Weights of a small mixture-of-experts language model, trained from scratch on English Wikipedia: 48 experts in each of 20 layers, a variant of Adam for the experts.
Below are experts of layer 9 (counted from 0) of a mixture-of-experts language model. Rows are named router (the router's row for the expert), up (a neuron's input weights, with its number) and show model dimensions 0-255. Each number is 500 + 50 x the weight over its row's rms, rounded and kept within 0 to 999. Numbers have three digits each.
After each expert's rows: a language model's description of what the expert responds to; "gets" lists some tokens that make up at least twice as much of what it gets as of all text. This comes from a sample of Wikipedia text that the model never trained on. Tokens count by the router's weight.

# expert 31
router:496517644371573611519618447546422569439462509441491453538516533410541465523443489424587469525536444492528472519415560529434465426502577573457536526482534528532476482428457480547529518510496536513549497460533453546484470531555444436591501542469457462534539447464439477573483526433473440490476534581538533550477408492485535524513516423491486515427517481436507550482554501530528450497397500544511531495474562425500560461503583517442492527474502551484465605473468585523414526461514510498525427357400456551450477548441538514536456504523535525438595398598495544451434561515498521539551434618562505498531542452455525483426416476476417616439546501469546470452520570540562607502537505488573486548428413463455456520527461436570495506505464512495485549505426487549483487459454486
up0:534465532453633553545542501518482475472440468428440497482561544569438500506557531499450470561493434448500504546430493531536479533522563508493431386525410505458466586364464499474559536424449483398587455489528463395475552462504505452440530391528553549519516515492377466582380530534538579536519561527499468542503517458476614492539447513523510532369477480457445444440486441426437563456498516527535499592486516466442473503437500524521523505486478523493493534377478550506405523518568420452536416532576435531478553521570571425444566523550541475424550428479517514484447492576445592585499492531516533463511548504503426468522476463493473588555532484524441517485503516398490513518508545623495479484449426632472558537528490529464511503488557474498574504519410489462525513538565558
What it handles: Hyphens, colons, prepositions. Hyphens joining compounds like three-tuple, two-thirds, colons in titles or labels, and sentence-opening or date prepositions In, On, in.
gets: "-", " in", ":", "–", " –", " In"

# expert 14
router:467585591339605535592622450554372521493568477461575365528583475497510511623484519459428505505495420520456487531397562532485499527593520591454417534478534579545510463505432406588522500472472510560480541487501482540515429450404481501551466469531465473570498486508555518493467525445475434575394474517469529525450444482544470564504445455466553450491480547447519477530632543485541475463452498521423413502442499465536561450438567521478502541472583495446561518472498588468409471500427532547526479493465443551479561510382470536500477496449408520478514497502416495450450534495551558482448497544460518518508582512530561496477542475581432518406461541393531529455534514460559554453516514458542490507522468566469425479534525529501506521533461536460487558421562449526430537526486510
up0:421480376472560459507578493499463499526431573434484503537558527476544545520522539526453494476447511517522483489506444414479569493478420654458503510542540486493546479471492430413480617476501543538482505526549414572433489507478509512544462512450509473626464483505474493505487434498545436533435438454498443457407447407471440510492467503478559478462553400511685456552531497414437523485512531498472424545607440517518534505458524413490526483542505506502480496469618528460558450492576531497409597514522440611504528488519470426483429499431526458580517497494474504354451492533510524557454502547412497587491450568483464502551452466569514567494554530448478487513462474560554508488566560521511590489551455460527411396505536535530533537462492617453552527496524505470497396539592523
What it handles: Articles starting phrases. Determiners the, a, an, that, their, this opening a noun phrase in running prose, like "being the first", "is a member".
gets: " the", " a", " The", " that", "The", " an"

# expert 17
router:487602554346526595554538407539324548512516470390579470508601447547508523540460501424416497535458421519501517535385603535471489499532504507490488494523540597523421526433486524542513513437471514607500520514523441525493518437489436526589450479521561499520552505538505419572499484445482470615477554597491561472505526405503530600533515536444602479538547524426476477520520508475493449575433539536508464533442565431532526427568548469455477539502487515499433586475508522494530457449468399493476400477486461536481452538446490425457545507473437468466528447537432443506513540515525484520529315486520549448468515479480556444489456479555462621478529575399517508528571572474549528527488524532493503560508525481434493476514454516509491499522421481497424484438512536447434516444533496
up1:529428477500483349562512499504536459391558434439518518491481476567423652501514472484499531472482456420557505533514525486526540495568589430545547475484478469450460561577547559388500585400504526530552478521487498408568578516520464523547546488520458487505456569479567474483528516542427485524459490493530527450473602590488499521505497420502525523472520572635445553429532574506479586527412533406494536585505511522581517554476470522431572449521546518470504526430515449572507533456435523481429427531548448452424466555532512547538587451497486517501587481446418468550498503530562420536566487492461494451501631460472504473499480557555476498508473555438513520519490414525522538583533562517530500485416577481394437425549497628554463451482467517562444503485533524445506512401466585
What it handles: Leading digits of numbers. First digit of a number after a space, bracket or dash, mostly 1 and 2, as in 2016, 1,000, Division 1.
gets: "1", "2", "0", "3", "4", "5"

# expert 18
router:407511508384621655572503308549355566550449525521512428479574549456483506581423540527479505395501471464470486494410487577498533507478525520446449525466554559482512508563423506492536526515509470557508547513538566534510498513462497488535432484457472468454461545493431441528465472453578453522453436537469504458457477438521536568482477521553494503431480552479530564475489565464467484540477520511419430426518498467543562460487580435435531554476576505393474544429532544448451541492510452525446525481488499550466459554499573507505512523416468511507479473537526509458509570495599535614453346480489481585468645470540450429516419499486472558410485533454479463432499489503534526384553554468501517554521477466440445504617522528506508521522487586446525488441496497482506484458552540
up1:558488604488442514613472417530451553551577431470506457544426544471456522533492515537443440563551521484388464500375579474579513571491515483477573513525569495494485537581558524526490465450489491509517465553553518433569427435488488517593455515539414490498527500614462573451556594494499601668477492529547429520388599542516457584472508528500544547579430450521404466504495551469462486478534512526381516485426487462500569500557412570490563480396525470479489606524523497462354445560418462456496466471500490533475450604512520453502492414477415578436494496424517520467467502455486593523516455508469429441530460505528573503510544475436472552421442577494524531541486516578501484536522522481536497480543466504504471452522495525556504495479505487402526520547482451454517570521505465
What it handles: Digits inside numbers. Non-initial digits within multi-digit numbers, scores and years in tables and stats, plus spelled numbers like four, seven, DF.
gets: "0", "9", "8", "5", "6", "4"

# expert 41
router:536608485365623602508598464602331460446409508470493477606517535549486523466433504506514505510520415539435552582421489551486499508486592599433390551444535581511458535432460491524572564510423567544533522490559408560456548439449502536525508469536394464520510514501549434572474527483494465543461500492447548505461435438487496581534465518460577501460479555412499497478573546522427419505401533494487433500440460436474575452499557486483498531572594483463455640430522493454468475517477462532559485463439469492442510517461547503459520457440447537444503478528491534483469453524497537608478461544513457576508596432526569536529431443481445545461536481445470527532531504550557525479444492491569472470565485503474447447523447514509500448449466506458416559488524526464450503483498430
up0:509605469481559504369459467578483488562443458467574510493500561480462509486454482468527521519556490539512491549472479592554489504534481551443454517441502639490502454521476583479526534514481481532443500555618577428518497439469623521556455464495476451379526480469554474451585458491545464475472515506496519473411560450589544473442508506557535447575470487483468463500450493498447453499474545591501476450484452482447559534450492519526542533525536437490480503490535481406512527463574527525571530492524498499587538481605708601444553479408563534426504474463533503516633521459535559511401510481470470449558478501504613493405556522509474512527568555576516507574567430557587586461500514409431434453578512411463509462522562424480527564523507505549512489543490504448528504527454435
What it handles: Sentence and line ends. Line breaks, full stops and closing punctuation ending sentences or paragraphs, including "., )., == headings, and however, though, said.
gets: "\n", ".", "==", ").", " In", " \""

# expert 39
router:497549554359524632479561440576413505543390592464573445591543465431483494526481476499479499443528501536444412517490518510457470470540482530401413504505509567517450470486467485513542541512429592618429510470524406590491506496442462572606422484529427508499465553533528334589512517481530421542447464481504548559487484457621448534491525490495532437474598523473504490467524547509521414509420538524442505461494474477564556454510540526437529553514581537408517586548544554466433490489500469496525487486441487546482461511442573497428554543465487547511529490470458526459501562437541506531466442624516477591543541494474467527572455490487436512405532570477559507406463520496555582462490476532500539608506461509466458451510531496502521550528430526516480550541535437437373532485448523
up0:578621494496466548468523514504490517566514470426504451586557561414478443539458506456445624510552477612623552507527412405552463447539494466576429509455528482462532466551539477442512517524533520514465515519480436558549480521497563524570490518472448528432475481569525463521425556543470541461508551526432433541426517475573448544600565418492450466573477491475607584399503603479596508528471638502365509398522505468497577514508504449443489565476474486410457514503550500531564520480436468603513516520480512453456448471518478568538522580558515511503503473461458552481525464423415528460454468560485433503556516484533526430417518436477425456556459440540500498467457558571459471492510591458485490405556535474509528491416455535564461511486519554517447441503629443461533492542514530
What it handles: Prepositions and verb particles. Prepositions and phrasal-verb particles after verbs or nouns, such as of, on, for, turned on, runs out, break up, plus -ing endings.
gets: " of", "ing", "s", " on", " for", " in"

# expert 1
router:476573446408520627554661428641436443437508522425501386521534609500566543475454458537463546475513462511472452572493581460492519484451543523486516501479564522522502495473421487579535493516457549541552567578541442562508525451435496539562457414452513506539482556551491466558519441498531540508511487536457479552439476452500533521533470540466550426482510562466519577457596519489512469497438475545444470479493559447543559507432491505515521523523528445467417538423505546438512559558426447506560460479460487552489481603384501498459481428414399490479543490480415538554446502466592496567480377520455490591453588446507522456517524563522406441522578530341453447533498563459463592459488565516578519520519496468491432513555408533530544549491516508522461529500520489479473589478501501
up0:379471450527475511437566523499494506462507478494471477420455463435443595541385553509513516459618481508477423476492536512494584474508414556433561484550515567512571483514541490537513502498564518457538485581536490579496399468369478486475463460496508558558523491524478517437404444453635494473485556422493475516588521545461470507479478509515492444450503593452548501498506418477526476406550511481462513526528581537493507465444546504430472444405604521565464500418475460457472527510496489452555467466616471478435556562528483526475450479464394467454515520497447493481482473571472536620592418556565428560385562533469434514546359522477524482504569542506450489535586524506408566554586496491543455513600496520486405487545480516561475454463543506524520552522489596447463591452522513
What it handles: South Asian names, biography verbs. Inner and final pieces of Indian and South Asian personal and place names, plus was, is, He, She and became in biographies, as in Rajesh, Rajnath.
gets: " was", " is", ")", "),", " also", " He"

# expert 46
router:397561439407483563614614373537436574543497521420502404438514471480478608464425469529466529496547462472480452604421541556470452382486557492513499475429498537491474511431446471522512532533480509483485508504499457561476487483453448494509565418442441492580484492485453461533473484448577476484452481476529529480480434496468487603499457455469482494391485500512502509475591523458457511507380555485518505451433518420453518503541533468512507664460551515517426671487604552487485484524456467484479522486448480480510514523452470476441463563453475489409543521455446539451445521559512525638491397500483439572405509464452511533520449451501490582388530466461438460451489496435552491449488542459568454574488458534517443434534452559413481563538462500504507546502460488500421544444550515
up0:418446509560484439471461399481441436492471454468510408547490484397473530515442557476531577440475434457476530512537526507447510436445465530451525518608391527411481457475527446471596532476509440568580521451484457517560475442442461490468482572481398493504426534509485387469548492481574472475553495478509471506429482460431535469563556473490446569415419489544543466531574504495451535498558558569460414476515494453478555571553464467452524541468587446565547473483638487560566574630526529522509572483511482497441512484447465479415493466521400493460508540531531558477451536498506599509376525430491492454501534531530577415567474434523521462445529449572484526532483458459574458515511516485408567470432519506515474489552565561452467443467489443505582521555663498542479484574583497
What it handles: Dates and date spacing. Month names and the spaces, digits, dashes and pipes around full dates and year ranges, such as "August 22", "1952–2013".
gets: " ", "2", "1", "0", "9", "8"

# expert 4
router:523579582380528516499553363652398563437452596477573433499467471520569538543470481474451529498511430442539486609402554541416473505494458576455425558438523597420473542452439488544516460447557558504545513494577421480486494483453494440649470473534495482545465575515473478557586489451430543458426540538587468493419421412467509568456472543548541483439520503454535492475473460442450533547444508501460485467511488474489539465500639415515555557443574515502542669481492526458466464491498439474512496431436386548491533587457474456456539521400434500486496460491459505477500449481536515460514423485443464511501527463510524514544446537526427497498524481469435393463535497469520565457541534557541500531457474501442525523498547525506499467467502571475453472448479481502475467459454424
up0:525488466468470460548478416601454546481523490433576543501458525521478494516412580489462560475545497449481457502450527466482530407544567580468506494541618507487538533462556403529596458589572544530478527490662486451373485414478449401470450473485395450437474439543500538564523501453525568590500529517480471607448597405495500423482491469476554428555530536388572494573504549461390514604492547560561609528589552415436501577444473493560508538437534542479517573476507551491518433504450499530439433555529560551552511503469552562490519496527470468552445434537502522512535487605505576551463460509512453552509492514569488469541586530435427498498424473549489571482461547497499503494484579507502560488514476485554558518519532583515479510483493544585431507500524477522426549452474537
What it handles: Word-final s endings. Final s or -os, -as, -is, -us endings of plurals and foreign names, as in Vocals, Barrios, Los, Cēsis, details.
gets: "s", "es", "us", "is", "z", "as"

# expert 37
router:440564604382578589515512398499417515451534506502469451572541524513484470526485508506488451470483435502453444566434533445484540492511578576515468537454500529509460543459478511503525495470485524514516456572461469552491539476439504545593458548526421511526434463517512430530425574502534460545478546488589559623511413497563497544598382512448571504452603529461551504500571467544465454431469524517522488474454555552594516474488480457413579589481591468443486579453498577481531494446479484514529504551448425518409538516484523547506460445455445498358450414529435573495556500518493433610483342486476448579518587435531493565526517522546434470427469421468503516420446529463515492515555555470531474563468451501475391470525443556460471514511528570412439486459480514541511520477433462
up1:477487551405533516537549412515505555491526509515459558439452521425587461515460474480555496473531547528505423528509543496434527478456507564492469532448475503485510502428491487487489564511487520507469458525447450488514499516436492561505526471524445516536586553440589502508574446375479464449452415599580465497490499508396481523541539587575485573548551456509518643455589492612517517477437435518392490519439476523546435516444479505538451497528479533538512498490545451491557541492473544517484442478415449445383526599430576431479467598592457479422500400448551574417490491453555447551584450535429476610552541578573501434543439497486529509578453531454497530513499454593535497477437600534540485499443511548537537381533493573554560409505465455440475438505487449529468506578537586
What it handles: Non-initial digits, CJK bytes. Digits after a decimal point or within longer numbers, as in 3.7 and 35,428, plus byte pieces of Japanese and Thai characters.
gets: "7", "3", "8", "2", "6", "4"

# expert 26
router:420513578386599555584642379586372510507457532452503384490480504470491525526446458485432576477498381481469491499353544512460471496555534538437451527461476595530516476484468503553601478486414521540507513443536492510522481432404559433492531436518474445499401518496493497510463534473505491461392498551483497546507511443491552564522504512516534478433524505438539429397509485517445512505391492495496468507469530434515525499547500488452530518469576570474431567456549550453474474514519497526410572508478406565499494521478470484488515498470417467455482462587466478422467605514470601526538459584550560536499561453436482507455427447518469525434471486431452443470550524416610547434538606530476511589533561548476393499524463532498542535526477528432483492436521519503409531507514511
up0:482462556490486507474582510594462468513432504536464513472476550468425554460417507405514514476564388570432584553430549436435514411417505480477431445479536610488437473474493555571510461564441495523491463512594443499608521501485461479466501404521512476480434507534471513536564530473558429479549484472550417509580594548467438503498550492547434500469528516447448537486455424425459565497452518484395511379484535545433393617483532508532517538494622480523491571411435550445498518575485445474524432534510474545479494575549495463543528587582564533515427520573434465439559429596434524479425469494523447489476488458493416555530519524511543571421602426534450458474457499512522496484504503558494500509548500514451487482556477587477517529522570504524542502538412529536419595522494597
What it handles: Determiners and ordinals. Possessives and articles after prepositions, and ordinals like first and second right after them, as in "In its first weekend".
gets: " the", " a", " his", " The", " first", "s"

# expert 5
router:478498526395545558571534440591383554470518483434523461433448563504528450497440391493434467539558426516470430536471470473550538516523569506479463498535507505509516515473452496465473571517461560476452549510505434466490504528462435568614490511459563448566496420568474463525471567430513449485377484552451502495406425467574577573515459478514521446387543564488538603513646556535454529526418490470481480542450510468459479545465546509460541561503603483483535578413486552467429515490432421579477532488495519577448472528464471451396465517513491533474508520512463466500495511567474569554525390521463605570544535402538535508513446505614506523410519552428499486488516479421536489478440518528431491466499474587422448407581495502457495407474471508417464546442415451501544511450540509
up1:461558459532518473555536506502468533487491517492385500558477551580606485506572427438401564542582526530566473484575448454551579504463503483428541570547565431445431395538523489559505498516449472505542518504531502548440493538476542436558560484518591446503489519504487490560522542514441448416482520574560459532425378471469459592500497518526551546339406579430513519475528597478435565496495449455529502482449558500430496468448547524524547417416454465532483526365460533501624433455522445532500479451478493477515531506387495606496466479506509567462522536451578536503503411528477452516506444555519472486467545450548502490540417493563548580414484547498488546545522428460565486445401565538509614460493448544461541498520459480494509464446435506512516459567449628509487525533553496
What it handles: Taxonomy name pieces. Pieces of Latin genus and species names and taxobox labels such as Genus, Species, -idae, as in Sedum, Gastropoda; also list dashes.
gets: "-", "um", "op", "us", "on", "tic"

# expert 33
router:481531494289562675560605485563411504437480515411488409472569478479507530484407587461480578444509485512461438558441509587481440473455585550478412517534508467539484456523455493497543515575516467567570526512527481569545480503439519512520437391495421464595509533467567440492442497461528523567396549517472455552476527458485485590486423498428539485392541492485497553511495569513488454460453532500444480417474577453524479413536594420528505555404565469497479602361519592458435580517525438503468535495419412507505554557493513479471507510468422472488543458536492466453532542537501488540475451544489586531499575538449542539526482554474525508459495503485460491475478577404525535466491517549576487533530519532468542480535507511427433577490494524511488445505509465475457462499555517
up0:515498534476408496502547468531527547380540580469496529585503451489574445496514528486450539428454499557553465518515509550509522487470568547417579440539489526571474464490504498434565585545499544438466464369439488556486449535534454512517515424500484551519515388568530457485434529533534412573509466543524559579479485518477457578417499514410464507471574491496458444389498410485524448454504451478472509440488496570506535395499490587460497452480546504392583546460467513539500525515520508484457506498478470537507460564474445564487565490506376538542439463481491461430528579451492517476512454567476552593439504477509445599563386354512508449475468506489533522607528510381509593499592503547562564511423506525520515463417509525507552458474431475447483472437550573598429419532465405
What it handles: Clause connectors. Commas, and, to, which, who, would and then that link clauses in narrative prose, as in going on to write, and it went.
gets: ",", " and", " to", " that", " which", " he"

# expert 2
router:413533507401491554523608436546410494507510498464551431510486518561568475552442489544437567489505461588464507545457484513440503402547546505528525600486495522565459471473532489540497541457453512527475537519578555563477502478477544480586462546483443414611465510493456400593469555406573476598407542470585556543501468401576543540529424489495470487496557534473522526508494558525554532539418499481509410494408570396457551530407574437440541623490547433457498541432523557398494436490526447467500505482501466491546473501413454473428514466486496493495543504498407493449474497443584441591411418522442513502513528511533541563576435496450516533433482468472520438474508523505525560480472600458541482457524522541395404436467415457445417529501553507438514508441445458496550490471574493
up0:390536523461477484457605484468480527464392544477472517612632610492490568476440516512510516560530474455467517512526498542493587523514486505494493471523467579536407566508502428532431505518514481530513538556465435515505505479512515504581498615554456387528424590553454535540503463436507477435488449489524559419505508546509568545529477520491624516546454519429453496524469636498541534524556511525483486481449541453420524502441463482493494479457492525544416498445456552443391493503413458501463458511489514518483532619475526520362433466544486441559514470454435507551529501519383509525448449426467566431480474473516465413422410614580499583529564537439519372467503558537465454528494499505512467496586407642435521534553464468462465443536483487498555509443484482521516491424503461
What it handles: Name-internal syllables. Mid-word syllable pieces ending in i inside foreign names and rare words, such as Lobko-wi-cz, Bion-di, Ne-bul-a.
gets: "'", "li", "ri", "di", "i", "ni"

# expert 40
router:513518519446531603496526449572432593429464441514530398515585485526555560578392475476528525500538429478463454633438541479496475432554513525423428399453457543489454482503550516601523472516505516548510519500532456493507458531520521489582490462483477474562492524511442313572479537468505472632427495509542539454454431509573486528547481475536481545426519567513589551451593545508475418570452538479532515489526487462513578493470538410479472532522507547456530525503526516462424506493510493559519526546518456528479474576406548481517485546533438547479476367552446447523532529521503555569461448529551507599470555452526584508476451384484520564423597510407459476543456572504576509352593500531612468538453440459489472528532523495498528479559441549489481539507578493524448514496493455
up0:475506486493521526458465505486485505479536596538470548486548404490538539548483471513457538566407540539561536459446422510468438584539496470439472406443454582472464519486495457434517482471544426476502546580516561599596403517510631537572556538496507547552537385426472482519493509446456387544498527472431496500544482538439437543561499502496520521462480542462540528526493513424540475557477537480575553557498574552544473482544521513450447569518454482473464532516579563510477441541530595582507463522504460519499440523471597568472486559558460520478439385488503487521539508481522487626460496521457471573568599542411646443435359401411409497494428515491551542453510586559524556525539564500439504478529436524529502537475544542530496501554501484432533596578570461462522466554498423
What it handles: Mid-word Germanic fragments. Middle or final pieces of Dutch, German and English words and names, such as Breitkopf, Beeldende, Breen, gatherers, Clandinin.
gets: "in", "y", "el", "s", "ing", "en"

# expert 15
router:460588468361583520598552378546392492548453525453481376541534533501483521566490528531511540481584477490499490596448587529450452488533573526455448506421510537483462520496518461494534501573484513541500540435556484550535541502417434538523477444563476427584496532555496461598492565471508528533462566468509477506489432467531486608536484470454549442473538543426555484478521475488483500542411487482452544566483506433552627479501561491432476567416566536457461622409423530467424433549535486490511460456535477523504549562536449468478511494526408550458516504509474478504579474473477559586483422455477541536487520424508502570450441460535390538530491548484516503383443546451486576497553498482536511587492456457416381496533472485468441538621466567433527531492516421490423474420470506
up1:456474568461472504565476444555464449301578531407638462456557531414543503513405434627480526424526487464551491512517508547559525471499540506510505462485576466428446459484489500511544473492538589517443544525507492459540388524437520489527496528475594357480541472417558491528520470449524544549496500465473451452443499529582400507566506459534556503470505533488496468551533517484496436454542502451495558560403486573536606629507467502500491481469563511379581483490433547499485458455462510487561469493495538424449450428491458627445548516536468513528506494446551472536532597523513518579464436447455513464536486446514398535435538441590482437473475482443590570525450482530482510548499511419483431497498507423443489427465475466502491429485454451498548543498451372476470496473531487
What it handles: Line breaks, parentheses, markup. Line breaks, opening parentheses before dates or names, table pipes, === headings, and N/W coordinate letters in lists and infoboxes.
gets: "\n", " (", "N", "|", "===", "W"

# expert 36
router:516462534472563621505526441529369608540485527402450396505514511442491502459444548418475497524554462537484528604490514490494533500495592545466458575462551505548475469481504484522615484528513574585480574422601482511441511459425426535508427482462501410478507542479475469477462546483463377550446500484418578506451518497541457629508461475529563519506467514442469500427532506468483448461465511460456522501447492478594507522506571490529544547423573436434527590479451500500422428452458538508531507526443473648390544545534568541502438538499482544495525469543514547432427507479524465526541351478495518515449536439460509520461473514569416487429448443447511442448512477525537581420443528482466514527522450536464499408602513496545521467487421588412508484476494378516469431482513473
up0:493528448459555521520545538543449453489499423514506442546523436524519526489463465518396489522579493565580511561540515440515488466476603544563519568629546548581393412581507594628523482589542596535466491490559355501561470501490508500546388566466382420520436481565477497513501532451472468449603411508457595519552413420512506536492547544545573515451475495471519485527487424587494545512578533511558464501478488449457457467500467527476492478456471499452494541552448503556510483471546545495534426511542417539480530528514486534505526489466539452492474551536570522446472511485420491559466448459567504442488452399409487456434443503562515581426450532466480394504383509443569500523480558495425581504490562499505549488472516458492551522465556405452475468394498391544496450536540521
What it handles: Word-initial consonant pieces. Opening consonant fragments of split words, often after a space, quote or parenthesis, such as p-lastron, cho-colates, art-ef-acts, 16th.
gets: "c", "g", "f", " p", "B", "d"

# expert 45
router:446521547424585538572591443570419565504472449455543425530536468451531452506519458445428445523476420585472550534438477577511479463519536570492476573467496433512503504391450435500531476547466573563552468539529449541454499540377469536550518465537510466491506522541539503530467538417495483573502483534454566511453479494541570604500456460453528515422527537398493552462544487516557429546470552465527504534423533425544566491407549480418510481456499522519463612354506601482515486486513434550564408464465485522425540567475548477456472483429471507465610429521402449508457529417557508543477416530580533610484600529462522563488486470544453560425437443439492535437481569462529535417483488421571475562495469513454388496485461523536508479491477543443529552442485460499440465450527427
up0:445490543477449505531494542508506517550573439439498547556468522519532455504533453480435550539429477458550531584393493585556532451611587529471532515413465458433538510471485398550536480506411527569556520465454569539438532569428493495503575457510501487546428522426606506563463487535478408487443522530461459493464522466548585524419433420507468442487509524602499467472448477523404577578433476564464509533478515562567524444433534541532488570590506486532527605442588475482550510575502528455540510568432449414486463610544561544522562548577457507501573533538435551412485411502655581457520462452522449602571493527501499603478501535458489529465456487516476560420480567495387464431517530452541427483475499513516530537439450563480479523495510545463449466452528474538483522450442507
What it handles: Pronouns and word starts. Subject pronouns such as it, he, they, we, I, and first letters or syllables of capitalized words after quotes, the or newlines.
gets: " A", " it", " he", " He", " The", " It"

# expert 34
router:516510519432531587582473439577440534444477435374550461470523467489493495529468441496451490490570417515548457557442551467417479555527588514571383502419488582564417535520433490559522453585460539576497487526528532480478550481470468473527542537514557474515509461532484437511554478490517451503459535581449506497497510474561540565473472508533542544451492507468420564492590488552509530535375482454441440522444605495565575515559548475429601496477636432437485557477562576487452438515491523526536501478423475553493459539397582493462589543489498551525476525479468429507513493494516484545503401437449593586522677435521522461546507516510478452540575528507524515471474578531554537409450532437539547587470480545490395486497430535507453537576562494476492561536445508578449447454538448
up0:462467550546546482549464505538469503451545479519561511472521543452432559542475550483425480429554511454533519439579549473508489445582494412577492524494516543475530548584484367441521478571399504630526480395522500441430569487466573516430503570533551471496526461500446474457407513531475423478409491511469567480532530556482489502486432439501502575502481558511462469426523431568528467504370482481437441516477567487507504465572571510523390527582511487519480540537500589498484509378440424623482563472464512582534527531452602528499515530476566531466488473503373476465513574404552509441565488442470582498432547458486543432566446563500570519514579459573544470497522474450552532511612437518520455445422509436511535413450511508527482576440477513451490530424571517546452475456549555
What it handles: Census and election tables. Digits, periods, percent signs, pipes and line breaks in population census prose and vote-count tables, plus words like population, Votes.
gets: "\n", "%", ".", "0", "|", "6"

# expert 12
router:526517566255569618489642446589439520435512497427581415539622517498496505524473483476465580512471474506466464535462547491466499531513547538537458490486494522519515575496512499511502524456505598544532492465515458528483506430489498556645380521483505529564535516545449394496413519451482555568431493578464518515416526420539529548519531509470548487509526492485513500496552500542573460533460566468457439508429475458532590427535566465476542490470528519435491530452481502505480501549455468605481481488471508603450573490432559419466469509440529549361594424458504435444483536513487482593514446439435554559508537563539588469523462505481499569430533517479504505475485540497531517497447498487530469493493421486411470518572458464469477540552459543449529510441487412484476388433513480
up0:549530480379561603534571494504439464483530574392490572509537439547553523472489385560507482484451565503551572543535523546572493563458532542485459461518506465483466448634494564584467479470449425557491556510506544510494559447484435548487537470457375453511440506464513491478479474451523461572441540436474448495406501534541503572516501413516443508550459442586571419523451448458520416518489504573501416502482559553523522540491575456497580524508565585456521480527385506511550554565514439590587565485489444472487533460511564521527546494452462362543500547496488582494581584429493582462514482460554503461520502482562582546508439573390435511600510454525436480452489499546447473450530540462515530433447533556463463545419484484487554456489494415514425547443554542552521409473477541
What it handles: List connectors, conjunctions. Commas, and, with, by, semicolons and listing words like including, such as, like, include that join items or clauses.
gets: ",", " and", " with", ")", " by", ";"

# expert 44
router:470523473428574570552581368544410558491438470378517389489585521489576509442443473475512511483464420521435488559411461457506465488515575635485484558513563498528447459478453479512489459478495524545528531426623434615442477479473431462511458469490489498506457500480508478603433488475501449574467506542468578528506502424520513558524441540411551509441460497398523555524519488465413529536461505470503525509491528424531609519459530425459468606487517496453509616399461522451548440454472541497507475577478447501400495570420506523443482525499487489450499433519468459491480505514539518622543380521547510446386583524483524497500417510579429585474498525397507491431469550451527510493528594561549579540574470513493446449502459505533489489528466496473448548534560532504512541454537435
up1:489459436500642496545477525482479512499458476494492431565512539430462522546559496477504515484479528575594529470485431493489561542519569609518534548557520485506459515509438508507532440483444405457503540449432533556581560480455450417534561418530496511548439384490527505455526471576512442572579504433572554636521480498570468494481521505517602564532555525480539383516509476472542468469496448514498487555470439552536519522539471518477578566496565385506474593501465523496545420507577550522482496434495490547454488435419484520499414553532533529398503527474615430486581487621465438619507473502517472471459468555524578561480452547615536526516494546488545550506476495547460505389437493487527558533497448536473448523463460452459496545527500439384489648463586426478428472462479449
What it handles: Opening quotes, titles. Opening quotation marks before song, episode or paper titles in tables, plus leading digits of years and particles like de.
gets: " \"", "1", "2", "-", "=", " de"

# expert 6
router:375543504389621547604610463694332535421502527508489471509523522515508512536481536473490550456537463497495455545467547492522521512516522591466495522475564582562463442475516567491562526490514548555535516501537488536515562560440538531595497456488465510568524498512493446562420486462477475563406444511470504502530460448511522549525437542522489484508527529440465535481450602476544452547385461469539366480510493399522552472514569479451547591417593497497506607377425523513517441450471498549479495490445484536405518535474498462434526508398440546472493455525505511510462597479486432641558473549454477494462506489473491525464428457444444558452554535427482538493459493429551563445534536502489507547525441469409457414556440487528473524550485499515534468465532500519543454491526476
up0:509521544504497501462479492443511481473492559538398513517633431595473500552483481453407522456501520421484528541492514569424535450544521516492575495458500556452482427569452492575453484565470473569567537414491389605500547512515529532407491485517460539407469489465514491570462458563470534569423479506473584504533562498464471562467457506431511514449541516449541643573577459455558511518491455483505551477492496537512536375450444493506524509488503506542486637564459499501470569580598445474447398490491542460552551479442490449543519478621518472473497546577483446551468517496558434494486483498396508433571539524480524522409480536546563475567513502435413490539494481398510624485421505390511414442534410549588553380509462473564530466439462472516496481489525519431509507547453487
What it handles: Prepositions after nouns. Prepositions like of, in, at, on, for right after a noun or name, plus colons and commas in lists and tables.
gets: " of", " in", " |", ".", " for", " on"

# expert 21
router:437507472385565531531612458534410567470469458437567439472589526521525454552489541496462541493500405472522530512415560471519466452543526517559452554487498512586529503434494482557508481487432535541463445475492447470528569487397460452558422490395509504495474454502457455554494568512468475470414501564469546537473478487520537540513468443489509475381520503502499605456479507557479471521461506491456488496502478460579574452473578494399537545456550539460403597494478543533430463524530487552501492455392517425499523543484533410448442499477485491392541519530472412439481470612504544672494402545499599579490606388522529518544523531477394519436568501473434422483504539528539551400466562503527535511501460506440422415479477469473576494481454470471498577504492455485379483469500434
up0:477466455473563498485514545552439523428429441517495478516493524468516550619517494521432618574572445529492530490520538485573528468553513434500511575500514534451437524480518569610465492436426598425459447527438373483469454444558535473505418467537511462569509460486448460463420491523457457488461480543580418478536455512605510460500565529594484378451443449556567501522493459491469526486458452511555446523528533496512555431429582480508490526508497519600586504495431488444529476540504495487508437488477400462493459501452461434505487532509431460431507517530546486511576505585543537602509477532539457497448561472563518461567453598547455480494550467442435665546489585453527468387581444606519532451425480496530539574490426399488544458483474610489580459564545499506515446483536529
What it handles: Spaces and word prefixes. Bare space tokens before numbers, and word-initial prefixes such as ex, con, sub, dis, un, ul, as in Contest and corrugated.
gets: " ", "9", "ul", "1", "un", "8"